Experts of a small language model.
Training: a variant of Muon for the experts, 2077M tokens.
Below are experts of layer 3 (counted from 0) of a mixture-of-experts language model. Rows are named router (the router's row for the expert), down (a neuron's output weights, with its number) and show model dimensions 0-79. Each number is 128 + 32 x the weight over its row's rms, rounded and kept within 0 to 255.
Before each expert's rows: a language model's description of what the expert responds to. This comes from a sample of Wikipedia text that the model never trained on.

# expert 19
What it handles: Hyphens inside compound modifiers (employee-owned, cassette-only), opening quotes and parentheses, and negating prefixes such as un, dis, non.
router [177 165 139 147 103 116 149 114 106  94 179 131 138 104 149 142 132 128 153 125  90 163 153 134 161  68  87 159 133 152 135 123 109  93 106  96 111 125 162 149 113 150  76  88 103 141 197 117 177 160 123 144  87 163 106 117 124 118 114 105 157 117  77 137 125  96  87 146  82 158 125 109 132 131 160  75  95 130 136  67]
down0 [110 104 139 144 148 151  92  84 148 118  59 171  95 154 106  97 121 204  97 117 122 167  95 183 137 120  83 159 136 166 147  96 115 148 175 176 175 161 123 150 123 126 121 200 150 137  96 124 186 168 158 105 103 133  92  72  83 137 190  91 107 104 130 144 125 139 102 178 128 125 155  82 134 141 117 224 124 153 198  68]
down1 [105 146 181 129  54 178 135 112 152 157 128 160 101 138  65 119 124 110 129 111 138 104 160 126 164 154 102 128 205 113 129  90 114 106 136 176 169 154 174 132 119  93 149 175 160 121 118 139 160 156 179  65  87 159 113 149 143  96 131 107  92  89 161 137 111 179  98 160 162 144  96  82 131 103 120 182  97 116  91 160]

# expert 54
What it handles: Commas, often fused to a word ending, after place names, personal names, years or closing parentheses, as in Vermont, 1990, (1936–2013),.
router [155 146 132 148 146 128  75 105 154 130  99 202 136 141 124 141 183 148  76 114 139 104 128  96 119 103 106 171 182  92 119 124 124  77 216 132 187 134 163 157  99  98 129 114 111  94 104 125 147 126 142 142 139 183 111 128 103 153 165 102 141 127 181 176 107 158 105  88 144 147  98  88 122 158 152 156  78 105  58 157]
down0 [ 71  84 128 121 114 100 191  97 134 127 166 149 132 127 127 141 140 149 128 171 145 117 106 121  49 155 149 145  95 147 107 115  95 154 101  92  90  62 119  83 122 182 145 206 113 166 148  86 124 115 161 113 181  54 122 102 130  81 102 118 186 143 171  92  87 171 185 186 133 172 109 151 135 188 148 130  83 133 133 103]
down1 [ 99 165 154 197 174 114  69 111  35 105  98 104 102 145 137 111 141  72 109 128 136 119  89  45 209 127 109  86 134 140 144 149 166 112  98  96 141 156 179 107 154 152 136  57  86 107  55 175 159 154 177 104 131 151 151  94 125 147 107 111 124 180 142 132 164 141  94 140  44 112  87 104 169 110 121 123 198 153 117 111]

# expert 42
What it handles: Words linking two items, mostly and, also &, vs., featuring, de, or |, often in titles, credits and lists of people.
router [113 189 119 155 176 104 135 155  78 125 156 199 113  84 184 127 121 132 130 127 161 109 129 193 138 148  86 166 150 115  88 175  91 107 151 140  86 180 108 117 195 105 125 118 131 109 129  70 162 152 183 117 161  99 172 135 154 167 150  88 119 119 118 140 148 131 118 113 138 115 113  90 111 110 106 170 159  97 135 143]
down0 [140 104 136 149  69 177  99 105  90 139 186 104 164 141 168  92  68 107 114 134 131  54 136 131 136 181  87  47 111 127 144 104  88 137 199 133 113 151 117 112 194 133 176 102 119 128  95 128 144  89 120 118 154 183 102 110  96 129 123 101 129 118 173  99 131 147 134 114 121 152 128  90  79 114 105 159 108  76 117 107]
down1 [117 141 133 123 113 166  97 156 187 107 105 131 122 102 124 125  89 180 126  96  78  94 157 182 147 116  96 107 146 141  76 135  76 117  73 117  86  82 119 215 112 129 167  99 121 109 140 128 145 146 113  76 110  75 153  48 158 141 208 122 123 156 104 190 100 157 113 176 103 145  78  91 135 137 158 125  70  90 100 110]

# expert 1
What it handles: Opening capitals or fragments of British place and personal names, especially Scottish and English counties and towns, like Kirkcud-b-right, Gl-enafton, Mor-ayshire.
router [131 136 105 115 113  87 120 140 119 181 146 103  82 110 119 149 106 164  77  94 134 159  48 146 102  99 147 116 154 129 156 127 144  91  89 159 123 168 128 114 103 103 104 149 118  64 115  99  46 141 121 118 182  91 141  98 125 156 141 183 160 175 102  79 118 134 123  96 147 120 141 137 108 107 122 176 108 131 143  74]
down0 [114 130 149  92 115 176 155  77  24 136 110 119 133  95 132 192 101 151 138 122 126 109 140 156 108 141 137 154 137 155  98 179  61 117 182 210  79 139 153 141 151 187  92 146 150 108 158 116 155 142 162 128 155  96  76 195  99  90 156 152 124  73 134  77 108  91 109 144 176 109 106 189 105 132 125 140  77 132 133 169]
down1 [153  98 122 140 142 116 121 147 148 144 211  90 142 148 117 118  70 152 200 141 137 210 107 121 133 137  65 129 128 143 121 170  99 146 148  88 106  88  99 163 116 114 189  91 136  95 119 143 111  86 114  59 121 145  94 112  76 170 159 124 123 180 133  99 111 146 150 130 130 107 150 129 120  90 133  84 189 122 134 110]

# expert 57
What it handles: Line breaks after section headings like ==History== or ==Route description==, and road-description words such as north, passes, enters.
router [141 107 158 135 162 184 147 141 165 160  79 120  85  96 154 140 124 135 156 124  81 172 110 120 152 220 168 118 166 213 111 118 176 177 122  98 151  94 144  64  75 105  97 150  99 142 155 150 149 107 129 108 146 122 119 118 149  69  93 155 100 128 106 168 190 145 164 125 122 155 100 189 147 180 152 104 163 163 132 124]
down0 [139 132 124 124 158 154 157 111 156  88 101 129  48 103 177 138 141 144  62 142 200 182 106 132  97 150  65  92 127 137 175 138 127 156 179  88 226 154 102 111 160 114  57  79  72 127 157 139 154 119 169 187  96 174 120  98  81  86 169 170 160 129  76 109 163 144 158  77 143  42 159 108 137 154 125 157 157 142 175 136]
down1 [192 144 137 111  76 153 154 162 124 141 150 163 115 142 146 159 120 145 123 133  92  84  82 151  78 127 137 116  60 137 104 107 105  93 118  82 120 140 121 152 199 121 148  78  64 191 146 137 110 178 167 119 144  91 177 126 118  58 111 109 112 159  82 123 202  70 124 122  49 166 129 124 139 185 141  71 131 111 163 123]

# expert 43
What it handles: First letter or chunk of capitalized words, unit abbreviations and technical terms, such as Ph-armaceutical, G-Hz, T-B, Further-m-ore.
router [139 101 114  83  85  62 167 149 173  92 140 133  99 111 158 152 132 125 110 190 120 134 116 103 147 122 186 112 102 117 179 111 118  87  92 101  99 162 126  75 146 131 161 142  99  73 163 132 125  93  88 144 131 176 146 186 137 141  91 108 166 150 120  85  82  81 180 134  72  93  74 104 180 124 121  72  69 143  81  46]
down0 [153 137 132 106  66 101 130 107 161 134 130  91 128 142 225 151 109 174 197 207  91  68 101 176 123 139 135 137 191 173 124 131 157 111  63 155 110 177 119 130  88  89 140 149 174 130 140  60 145 121 133 151 144 156 147 174  96 109 171 126 103 140 117 119 139 168  93 119 119 153 135 111 158 121 120 168 135 165 121 140]
down1 [ 95  98 152 163 118  95 115 124 164 115 146 226  96 103 125 110 152  97 162 106 169 150 146 105 163  87 155 177 175 151 111 108 118 142 126  91 136 101 104 123 122 144 112 138  31 118 164 130 125 139 122  80 144 141 123 167 106 101 159  85 127 110 108 140 164 149 159  91  84  88 124 167  49 110 180 109 140 182  98  28]

# expert 28
What it handles: Commas, often fused to a word's final piece, and "and" in lists of places, people and items, such as Kuhbanan, Kismayo, County,.
router [152 200 122 159 148 155  54 173 125  78  86 172 138 130 155 120 153  91 130  93 177 100 137 150 110  83  72 136 178  83 108 134 182 121 179 170 166 135 152 177  95  77 150 128  95 121 119  90 151 141 147 123 116 164 132 134 120 174 106  98 108 165 205 151 168 139  83 102 146 143 127 124 117 167 106 121  95  78 122 166]
down0 [102 144 161 141  87 205 145 144 185 137 110 126  97 108 131  68  73 168 166 108 164 142 161 113 126 155 121 143 142  83  77 137 130 111 186 168 171 164 122 135 147  68 100 164 149 131 161 127 128  75 140 140 103 162 201 121 134  83 121  69 111 112 187  96  91 139 137 125 143 166 142 122 113 130 175 171  94 192 123 132]
down1 [117  86 119 154 139  85 155 112 195 129 155 144 172 112 146  89 134 161 146 161 132 129 156 125 108 100 124 144 104  75 160  92 147 114  82 152 124 103  76 132 149 190 147 101 152  85 157 178 130 205 100 164 175 106 109 125 134 190 114  76 136 103 136 110 111 186  77 122  89 132 157 122 171 123  91 162  82 102 170 125]

# expert 33
What it handles: Middle pieces of place names and non-English proper names, such as Mexico, Pennsylvania, Ouagadougou, Saskatchewan, Zihuatanejo, and Chinese or Arabic romanizations.
router [127 101 108 163 136 120 164 136 137 192 134 155 105 119  64 141 108  64 159  81 124 130 164 108  98  84 150 116 108 134 121 122 171 129 137  93 117 183 134 129 157 133 140  98 151  73 197 114 125 119 180  63 156  74 168 118  94 141 116 165  85 204  60 145 189 122 143 130 108 128 157 110 163 151 112 112 110 132 162  84]
down0 [127 158 112  89  92 134 149 126 132 116 135 100 138 150 203 128 150 131 101 174  87 129  99 126 128 118 111 101 115  75  85  95 147  96  86 213 138 150  92 107 113 135 104 151 146 161 127 151 122  93 153 121 159 165 116 110 135 169 110 120 185  97 103 149 111 140  91 109 126 129  80  74  98 126  82 107  78  98 112 136]
down1 [101  91 152 107 141 106 109 100  90 161 135 175 171 136 217  67 101 113 150  86 125 119 108  90 134 120 154 122 146 156 172 105 125  97 120 141  59 137 171 174  85  96  94 112 109 130  53 120 141 165 165 132 136 148  87 169  87 143  89 150 154 101 139  95 127 104  77 113 179 123 122  90 101 118  80 129 101  97 151 145]

# expert 53
What it handles: First pieces of split common words after a space, such as inf, dest, st, em, res, br, in technical or descriptive prose.
router [136 118 111  87 118  87 148 130 131 104 117  76 124 126 128 138 160 121  88 128 102 135 104 131 141  80 151 116  89 161 103  95  97 113 154  51 121 161 106 115  98 174 133 117 152  93 128 141  67 126 180 133  93 125 177 174 123 137 150 118 129  88 120 144  98  81 184 173  81 105 114 112 155 139 169 143 144 152 144  21]
down0 [167 204  93  68  92 176 153 131 106  88  74 169 112 132 174 127 146  83  85 187 126 127 142 157 108 126 121 121 116  72 134  73 118 194 132 154 159 125 127 114  90 101 101 146  90 167 104 106 148 114 174 112  99 163 114 151 122 108 100 128 102 100  96  95  53 101 119 164 127  85 144 178  87 152 143 155 111  99 104 116]
down1 [ 97 137  81 124 149 142 116 112 113 129 113 159 120 141 115 200  96 159 160 138 110 136 110  93 130 152 148 162  96  98 118 116 166 160 109 155 184  93 183 181 117 131 175 133 139 137 134 125 102 142 121 118  87 118 177 142 133  86 168 115 160 134 129 108 145 137 151 153 111 137  77 135 104  81 132 156 136  75 165 146]

# expert 10
What it handles: Line breaks ending paragraphs and the closing == or === of Wikipedia section headings like == Biography ==, ==Career==, ==See also==.
router [160 130 167  80 212 165 134 145 168 177  99 115 107 121 129 109 101 164  93 126 128 175 123  97 166 139 186 114 111 196 166  67 119 123 159 137 140 102 127 138 154 172 120  95  75 156 105 196 137 154 111 127 109 143 132 108 166  91 124 116 130  71 103 111 124 109 128 129 127 185 149 164 118 141 163 115  61 106 100 103]
down0 [ 82 150 133 115  87 152 124  79  85 105  67 125 104  78 146  80  65 161 199 147 137  82 155 105 133 130 115 169 120 141 111 146  85  81 154 121 122  99  82 109 134  84 124 151 118 152 138 103 110 150  76 107 141 182 164 104 158 108 172  94 159 129 115 133 165 156 121 125 111 123 102  58 122 140  98 191 153  92  93 139]
down1 [163  99 181 124 153 204 186 106  69 126 150 117 141 157 136 118 167 109  76 135 138 113 101 142 147 172 108 157 218 114 127 117 140 119 128 123  89  46 136 140  52 132 139 113  69 144 126 152 164 117 150 146 113  68 112  90 164 161 112 125 113 106 153 139 104 189 150 177  77 102 195 118 170 188 181 108 122 144 196 156]

# expert 63
What it handles: First words of sentences in biographies, such as He, She, According, While, After, His, and line breaks just before them.
router [ 86 151 125  97 104  96 114 127 128  85 125 117 116 143 162 134  97 143 164 105 162 115 127 117 144 156 114 149 106 201 123  90 123 120 104 116 102 122 119 146 145 169 156 113 138 165 114 112 111 154 124  88 184 145 118  65 141 166 141 130 103  92 152 111 189 177 140 134 159 134 134 142  97 169 119 129 127 125 114 165]
down0 [153 204 116 116 123 131 159 117 115 164 170 185 129 134 143 119 148 118 193  66 155 161 116 126 108 117 124  85 147 159 138 176 108 132 170 128  84 157 101 106 131 124  72 160 106 138 140 139 116 160 152 199 122 117 107  85 134  94 114 148 158 173 150 174 112 168 119  63  94 108  81 148  70 201 127 135 164 148  86  75]
down1 [139  87 114 142 106 136 110 138  65 159 122 137 106  77 189 129  86 133 153 145 158 103 174 166 133  91 111  86 189  95  98 115  73 124 155 105 123 123 113 173 102 150 119 142  38 107 126  70 110 129  85 117 126 106 159  97 169  98 155 105  78 154  99 147 111 161 115 104 126 137 174 124  89 140 111 134 140 145  97 136]

# expert 24
What it handles: Digits inside numbers in infobox data, coordinates, areas, times and percentages, such as 32°15′, 62,000, 90.6.
router [131  98 121 122 124  95 121 165 122 150  94 115  84 145 127  99 107 149 161 108  88 151  73 115 109 125  78 106  71 148 121  87 189 162 158 140 144 165 106 183  83  86 116 137 140 170 148 150 151  79 126 157 156 173 146 161 159 132 110 144 150 101 147 185  79 127 146 135 197 159 153 117 155 127 101 112  97 147 140 106]
down0 [108  84 135 123 139  95  73  98 110 147 162 137  88 178 201  76 114 148 139 181 138  93 102 136  80  75  59 145  98 112  88 126 160  31 119 152  88 123  95 126 129 122 129 110 144  85 169  90 122 144 142  81 122 114  62 123 135 166 131 138 183 129 154 127 118 130 120 191  77 140 106  67  98 176 115  87 116 115 135 125]
down1 [167 119 110 157 110 117 194 102 143 104 100  96  87  61  56 123 180 102 171 135  88 158 126 108 110  81 120 105 159 125 169 108 123 109 134 130 119 134 116 105 161 135 121 103 172  97  27 122 155 158 119 132 111 129 107 207 179 109  93  84 128 119  90  90 189 150 157  81  92 148 153  73  57 138 113 132 103 102 117 156]

# expert 16
What it handles: The main verb is/was/has right after an article's subject and parenthetical, as in Podensac (/fr/) is a commune; also non-Latin script bytes.
router [105 111 152  45 187  92 142 209 172 150  78 135 139 170 110  63 137 146 156 107 101 136  92 119 165 126  98 143  88 156 138 139 149 136 131 134 192 169  64  80  81  60 122  91 116 158  90 114 129 113 135 121  95 148 190 142 124 144 111 129 114 146 116 162 154 112 120 124 169 111 157 180  87 137 170  71 122 129 177 163]
down0 [ 92 108 184 126  97 131 106 113 120 149  98 174 171 114 101 115 117 163 159  69  95 104  90 125 126 155 109 171 192 166 168 170 156  88 123 108 157 141  78 147 145 104 135 131 142 111  84 124  98 117  67 109 134 128 137 131 136 110  97 117 115 144  69 130 139 149 103 141 143 153 149 107 144  74 101  95 186 114 113  85]
down1 [ 93  76 196 129  66 150 173 163 154 111 117  42 194 152 136 132 153 121 159 134 141  99 148  68  97 134 127 116 130 156 196  99  31 158 108 163 132 162 105  86 144 140 105 139 156 135  91 120 132  75  61 104 101 133 111 110 126 168  75  98 148 133 144 163  96 151 145 161 140 151 108 140 115 104 134 107 115 178 111 143]